config = dict(
    n_layer=10,
    d_model=128,
    n_experts=64,
    experts_per_token=4,
    d_expert=32,
    d_shared_expert=0,
    activation='swiglu',
    moe_layers=[1, 2, 3, 4, 5, 6, 7, 8, 9],
    router_score='softmax',
    normalize_top_k=False,
    routed_scale=1.0,
    balance_loss=0.00715,
    balance_bias=False,
    router_z_loss=0.0001,
    router_bias=True,
    n_groups=4,
    groups_per_token=2,
    init_std_router=0.0327,
    lr_router=0.0012,
    vocab_size=10326,
    norm='rmsnorm',
    norm_eps=1e-05,
    tie_embeddings=False,
    optimizer='adamw',
    lr=0.00344,
    beta1=0.95,
    beta2=0.95,
    grad_clip=1.0,
    batch_tokens=131072,
    seq_len=1024,
    train_tokens=801500000,
    steps=6115,
    dataset='wikipedia_en',
)
Below are experts of layer 4 (counted from 0) of a mixture-of-experts language model. Rows are named router (the router's row for the expert), down (a neuron's output weights, with its number) and show model dimensions 0-127. Each number is 500 + 50 x the weight over its row's rms, rounded and kept within 0 to 999. Numbers have three digits each.
Before each expert's rows: a language model's description of what the expert responds to. This comes from a sample of Wikipedia text that the model never trained on.

# expert 30
What it handles: Mid-word verb pieces. Inner pieces of verbs and abstract nouns after prefixes like re, dis, such as re-act-ivity, dis-ass-emble, plus following, as well.
router:495507452493483510532519592452486519509610466405506549459515507491547414419546523452476532549496446606512564532500518507429494545408525549463484536421538555465421459496532563538472452393505491533492493555478502524548485471442510449483520448529450531555508536510545586618567581552454575481482457519452521467589403476499511401464637596484489598435501526585506465533529490542509563440508
down0:459438455540502396535491529495562408466648481515488605411485491558625453489516492557473384423527467501458534549577418504574551518527456484465500478459410445459566484484476552596555565537516471583556559516577461497425496450462469449498505466555394524526473472536504534529522502565448424539525542415450514442446461462478552474489533523417487486509485565495534478528515516490527519596496
down1:492575584491454503498360594501474523446621521499504426499550471545525403442506458486533514512447486514544509530439529447494427573450487536426538589434569475542554408515476534508575510508479630481383514395451484480497587466555532485573464460612490545521584513454469553530489456444483469551509522536528439508458471517488541498457488489511486552456478425424551499484581544516459458524570

# expert 7
What it handles: Word-initial consonant clusters. First consonant pieces of a word split into fragments, often after prefixes like re-, dis-, un-, as in dis-cl-ose, rein-st-ated, pl, fl.
router:468418444473475471561527574450434420544584424381423551402525475456615492468485506486537518526459458565469494525429446546457450534406536532442454490458552556516504414466512544527463465386488453577441502547528508508460437463537551469440437434519454590512540551419522595510538520516416550540442446541465571455515513429437503455531580499542555495456455556508513547532543447515471485528513
down12:493527532517475441539549530590469494584460538463594501501540551453517473468502500414490501459393476434465507442609468526500504427476564466547514642544593448480532588485381519548534615564403488489426481451434488556564476470505503516515496499473511476537577463439499569540450468528431501512478535526428484555569458562482475418428444543496473480570512492432450433545436481451505497519592
down13:433511456520551513494479475474480499540478449426571549389503520490547559484545510509513475551513637501491471484535505469510348516565541510566445519513543502457529517514463538553562551484557394493479544523548545602496533378477505377569543512516387474501459460511440477417514574451498581529452367546438470442495488506544475519475608511470518483447596437526548496461537497498488428503517

# expert 45
What it handles: Clause-closing punctuation. Commas, closing parentheses and quotes after names or dates, colons after Authority in species lists, and the pronoun he.
router:421424522501484425497508495419524454499663499442426470502510458506571596530561549513578527532512357641431490505434506575517538539489507525509541427521491555441497475448533490541479446453469504573547489485557428529421456514439470451438512432585492480517469571476505560452404526418509531485499470524498573512506474376482513466463499494515579500476503542446440535571511474439493474564541
down0:485486556493483577503455529545500507507473533529580484386551508456446576590495576519466524510546501557419480520534561413447510422455473540506487430491487512475518499513532488563374457548446452552473415569502598546532460526547441475533546600454513450414471475493410481538498457524541554518566480442638503466474525459504460542466423452487567415454471572519374514574477538524453572465509
down1:526509528491451486560449491626584602520512537576564452581617535513504420427549419535479443548533520464455428512415494533538446475543513420488480522464517464543496511500472554395516550517538493495429507490363444464575469533563511466472469452470418423556476539501525406450536575553586506545458478406532523443539560536444500464443463490495501502592521507508479516442519498559546477403506

# expert 10
What it handles: Single letters, digits mid-word. Single-letter or short pieces inside a word or number, mainly digits and consonants, as in bud-g-ets, brain-w-ash, 3D, Anirud-h.
router:407446383429434447526462551482623388512583532441424549482462493472556508471508507475473488524476515541464512516485472552438387483429635505505515534417520523451514479472548553507492513421504514541547504547481534422486466525466470550435453399531470568524499528493517581501583529556418527481415441519524571471558441465432500423492557509489562479479430510494426509501517449460579395530519
down1:496541536485549470588569543441437591533481569571481415582504488589503494553545489490562539467496540491538543487524463528528487444481420521424450516515472429496505491454412588473534531485428438497480505434489431483518474522492553468433502520429410455510487575479381563534478436466446504429520416545498583572507490442520541530502657476530547571594468491523486515434502519432487531611430
down2:461477503542450523410463500464472436484575571474467472490461377564533551460466448436458527531528516594505481540533490525526512523589490534462441479467529397483465548430449462488475563467483549474471501604534532559504430520386431541506576567499574608520487498562491500514480554556487449526558585394490636571529485464462503424563443516514498442427472478432494496488527484559587473446570

# expert 53
What it handles: Connectors and compass words. The words and, the, colons and pipes, plus direction and place-name starters like South, New, North, Saint, and == year headings.
router:404456530468563484487552530499549485475585407454389532497447465440554509490479516487440476428512431583564587458478535578528477568517540548506465449436554438438530534470460496469545384468413413595495450537477412434517504504422466464458497458474442474533527528425587549451501527459518447487452486497482454483424445436465539468572542559535561523506510600483473472554458505481558503613431
down1:512512587468473462498513458542499583427486517592522557549546541504496516554555535522525422434461518418563489438469449418571479506511399522507459397537476499539490473469529529462426520500446604485455642455539495564447588497448523496505566404541530527509510574441466433528578548496507618479448501537449472487588451557466527485479490434532523475506577530453411433575506540532401521483451
down2:521511517498524559449466568566505518551361464479469509452442616516433465474499411531541484488571521514585514476462553487511464478488532424554476509378455484438501517556608502477476460530511561503511412476491537451477649459534382432473535561480455452435489523485494497507484503469539593574508458461496534430606546510442440477450540490532486476515481485577498442616423478550531543490576

# expert 20
What it handles: Possessives and determiners. Possessive 's, the, his and its, plus words like album and film, in prose about albums, films, books and games.
router:368499464524508417481557565444486530412551468511489547523537420509486428435603626518604430503493410552465521546494493452512449490377562567452549481452479502445510409426484474532440482453451466552562493520550479439445487586506488447475442487575502519504552536391527598465484528472501486536523466574481549535576466455450551492441497594590501486520558524485510534496507458507551478549498
down12:442454522518473569532513420458525497527570499503543494493467456507660505367502394534559492511453523509420506526589483561513499545532438501542424519495527535425580539532500526528583453464572561480413496585464502433517363527522512563489598542482467475502433496476492487492534543391539533451431471536502565451488411455511509497468521467509453541579477501497430569490464489453574492591424
down13:510457524507527598556417597473506567548504500485461466482501536491426549492533521560573537549530439430456537508584463531454514527593544498579464538553477529526411473563566539422432490510476459435455548461553593494500514496459431569524475532392505495504511593457408477471586488545455462497392477479536441484535425456539499584394498543586511417512530504451533497459564404517502484454421

# expert 21
What it handles: As and linking words. The word as in fixed phrases (identified as, abbreviated as, as opposed to), plus became, including, colons and opening quotes.
router:465470507468534388489497515463433401517580429350485512525455447463574569453562577517577468497531491549539616547461453464508482604437527568438463494505462518454477485436492515418482472425456510508570486524598431440486520463355481536488558413548486532515472536505489527546452595479472489448474424518475548523525404455476551484478484551487548477456504480436410529510480485452545459505553
down0:507486502478468429558541547537398482457477455476524471516489505504482509499584554591481519488499526554476577392578564495570549496426509481520554433469479458469470609589399576473442432491491512470455513515517451466458399545476477506592542574572451438517459467582483609451557430348544498473591516503511446544523426428543529514478540568505418560543510475514520522485458506544459461469468
down1:571487459478508522515484505476426524474553489525521435598471457505520507494467635531430437507626491501493498474482564457472438572531529578484470543481458533578435444381507514494428548416495482513483478453499368434542479517373512504572496613583519501488515485544448559426515503458511535491498569495572480492455512530560422553498446579478564461475596534467559526470555465402448541486536

# expert 22
What it handles: Word-ending stems, role nouns. Suffix-like pieces ending a word stem, such as dom-est-ic, theor-et-ically, sanct-uary, plus role nouns like president, author, manager, director.
router:484451426420479540492502611479479526514599483421436499449425456499513514525516577470563524513486435621571492538476504593522513552461588590450441543470522515487522423511542569545411550476459522551559527582472520429502475522464511508419452485564410578553565504486530525554616545531481491543509482556398418462545462468457535464458536606571500543493563564511543539569510496519483488456468
down0:548524531491560512463477486494534552448297425465485541472476438519546508450418470545503455479433446478510539479488556589510518558429549536544489495572489474438479521492537453534595429434542477479485469611531453547491487550468403462560474519550487575454570417443500422554491494485520541466544548502515501486552453568374530530470432518527453528574539445506550512458453491454546552629468
down1:518470434492544390484555430433449484527465529476615474569455517550433519435536505514623457454472490607506534436544548530543431532485591542521474468502397472424545479450495538528470459478552454452482535566514435541462491503573510472626456475401517519413442463502496559465427447504485562516453537498516485438584520494453404571505547546555481523518570470465547560506507476503490631528518

# expert 13
What it handles: Lowercase word starts. Short word-initial pieces after articles or prepositions, such as inter-faces, cont-ribution, c, d, b, re, that the following pieces complete.
router:512485539511514420510423448453502434557632431497449484497488452441663523522578539513459413490543422556481567599436521573527538527509535493476570539528514541439468496501495477532483466464495472456506520509539449537386505473441507492471490454464520470542528514418511620517497543487477425475417496541525529399546482403526564451477552561519557545527487482423531498612560467461558457536594
down2:404455494520408470475583540483561519525631500435453462559431520514519427501398512466520459473546543501399504524505478429618475548469629524492500478437575514501514617433567560524517584520489474468482434626466496551448481447527495505513418556454502515437512549524517606497519495542571529471516548472537430470452488500406474459517442550479503515468526480465535465480566500474585500420539
down3:484524517518453449566424524361603522406540532475584543538448487482477515445588461452519442464469445442480448470537484465521421522484553518550457354525562523634518485479502614587494471485456521560415562570437525430576491519513423566515451473492455487599482537522490538550548463464499479528553445532506441546526544525469459386476487554490483548546485507453431531495543490490550533494473

# expert 9
What it handles: Prepositions after verbs. Prepositions following a verb or noun in biographical prose, introducing an object, e.g. retired from, in the country, approached by.
router:518473516497523486498497520440486471459595440510438440478479454408527503527613590519529449479506459566584495530492501526556490600428544570512563375491489543483550483462443490465563448454473496529487457475593499534457454555471471425410520394527458527590484545512603580522505566399575512528409456548510561503460477452527543424469454526587484488507505544514460544560490429471508536541620
down0:510555520469455545507421473384499466538472532475587499366393565534556520585608422565463483487469475561432506609508432463421462470471512571523494464564551498484459581510490489510442448497582550467530535466510618589437499525509498520434492478473389505528467457495484536454513489516496442491492520486452488511460461499467536443562540590636471530437461519488490530518503478564546610491469
down1:450476507450576506473549533506504486482503510410494554591513486532582473583491432616501531462532619525567495471487495455611525499433407524426635498495459458463423455579527555483499495530532505504454476420462447534464535563492461521457578519494486518512474558451599608524487528535471486416519548542442527442419420507521537532475483537373462498503519492483492434552505406551527412555507

# expert 41
What it handles: Foreign name endings. Later syllables of South Asian, Arabic and Greek names and place names, such as Parthas-ar-athy, Hasmone-an, Vasili-ad-is, plus institution words like Assembly.
router:388511460461590370479432522448497443507634471480485545527508464460600543526533525540537423538505483524515562464458507581581464551495572504400549414482536479481453433493502572451535467498380481585519534546513482550414431504472510456426496447449509471506530541439480628539510479475462462543470449554496500532511475355539516490465497562558527512516489523470462469550569527442534494492578
down18:531434529455488500517538540472500584567511395377498445545443509522597441531496481495524602472429520486473522460437534520611569491514522510521512449544503510406510549587496391444509483545472500447497528427525503557464408435513406552500543604588475509518448546529597507445438580505528556383500492538417467559478532497488429431535534478501553442495440469512477506540435453543568505535481
down19:554542559481451504476472434521458518518703492588483543525546481579594499550517491471560520450499627551515470530448343525490507531465520475513514567472555492584494483509433498470522473513542494563394558498496567533475416556480534513508468531482405535591489510497467532501507468555426431559480502495472475454433470538487454561484457504476463499403501491481480526504432490453371512542400

# expert 47
What it handles: Plural and verb suffixes. Word-final suffixes marking plurals or verb endings, such as -s, -es, -ings, -ions, -ers, in trends, lists, Teachers.
router:446509389414536412556535605450483497520588469423470504553422505463566511485606515497569537583471451565462487584456460488470443527441532557486523454458474550521462515507470423486491418436441497535542468543516538490380520523483462443466477383467406453561490514516529615613508540561505463557510490602499539494533456427509544443513466463526492523471558503512469479482554405453447460513505
down0:540495561464496480463518457487538460531579429487524559434535458464597464465592444513500483595513584508525452486505628505520486577485437539529524428501534490476525487504510520429434437531609478476557448468485513546464421497554670477442539544516491535450474450470588474489503482425461570538341450586546550486468447427449537452473455498437468472584491472547541484510505487559537543488452
down1:494442498474422508540522460548546447525582558482644457468430564536540497517481554581575581555492443594504471534536568377564484502568446496517525491436508512510503483501418486547527520471523504464481500508519498541485510457509543451418473469463532529428462434507548593476444459431537480444390503466503491438548486502561541311567506608569455500540498494483486514445523495429586479463508

# expert 42
What it handles: Sports stats nouns. Nouns in sports and measurement contexts, such as medal, points, career, metres, km, and Balls bowled in cricket stat tables.
router:469544446424539383577450512481589554505633390465503496488418501448491537546545555475457498538475426518481461531431486482521457425476551440491475546518485441484379494468527445527474442386518503548512568484502489510490500557438419518522487464480522467543470523536557567523569575466566437490458536556485448452501450345521554420502515559503521547629501502456541464504465438518569477511534
down0:499625578495413521433524442557594494457389455438505523528458488486499480435509544541471502600556550482574402490555624473410571528437481501539470509545536614510488575501412573432458477412606549460501509470497501464471496522477470563483470401531455450498555497432494519529545486460488518522443475511529473508517506509461570401476572482492519498560556437407420512502471501452552530501486
down1:497509560484469446537528452482503486596653416508483501465503505496510572408470556511520525510446452541522503412430529465509546372493493498503476463527490560426431499487520588526473421466526465505448508445525399612471486477462512533360502512572384486532406455509475457542501565455501562471442512560476553474570539582473500518534482534526588570501538501392483480514549534531590491546530

# expert 63
What it handles: Accented foreign letters. Accented letters and consonant pieces inside non-English names, e.g. Orléans, Olímpico, Ludwig, Prakash, Chaudhari.
router:422489432443496518459456553419481421458623489480447508541401456414545483540472526498491448531440489601548514547576505560519514585471539507474475530553607481486464449482421499535592429425471547583474556555523496500456454477514518381484482487501503532572486515445536589555514462418520426557507466491481473461498501374417440454489622515521497454451403529436511459486504517501527481525455
down0:450504477459530491566479493501475525516457496403406612522492485499424499535434526486549515479531531462547437476530534481391437479521520574480542495501467456565479597505452500560494616431531529476396430564458482450531407540596597561442528445422498563479510511453510500554578552457491577470401405514477489465474524507525437519584406495473506523491502620518583541536516499440566493499547
down1:595547425519553562534510543387421504397484489591501555504550516409519418557509477445450596486448540441522520504404572438589459512518431473485469465466471528509533488557534497468460501463501537454509609439416543431491466508478525387493519483538441561604540453516544490496558521425498571518506499509477502508489478593436451515548469492442486611536565462602457520491494410550519472470485

# expert 43
What it handles: Locative preposition "in". The preposition "in" and other time or place prepositions like at, during, per, On, as in "oldest in the region".
router:495459486456545449540534518423523460485576421493464472505585478471566511475497522519492439438528533546616516534520479523543367601409522505511517467451469512506509524436434588477535409461469481529473510472511454473530500585437467405456605419508544551600500563498571567534479555433525447510489456563469511491516499415498574556422497578513582503418481471396437468587527484472555476484557
down2:463507459554502532566580609557492517495499521535487609537432480461393490499549429532606505588448491564419486563485436443487437460592481520537498522517408452519488538546544599535450503435483445497450546501490521512410454462471469474530574432490471502506513431555480530403572510532470514512487468595475467531611535408438473472492463526475428525612525438491418498463443444541495529573506
down3:513504523527435444447456547542463522500405462483477478589514496459500401561510503561524509366594458548520462527551510490552542566428461475532576451476491462505505493592392497465532530418533539499422514460457538443570519467524434609521480611582382438491538406486533421559438457470546462409508458481471494480472568572512560569565475534498540492444567468534540493486539539466477545495530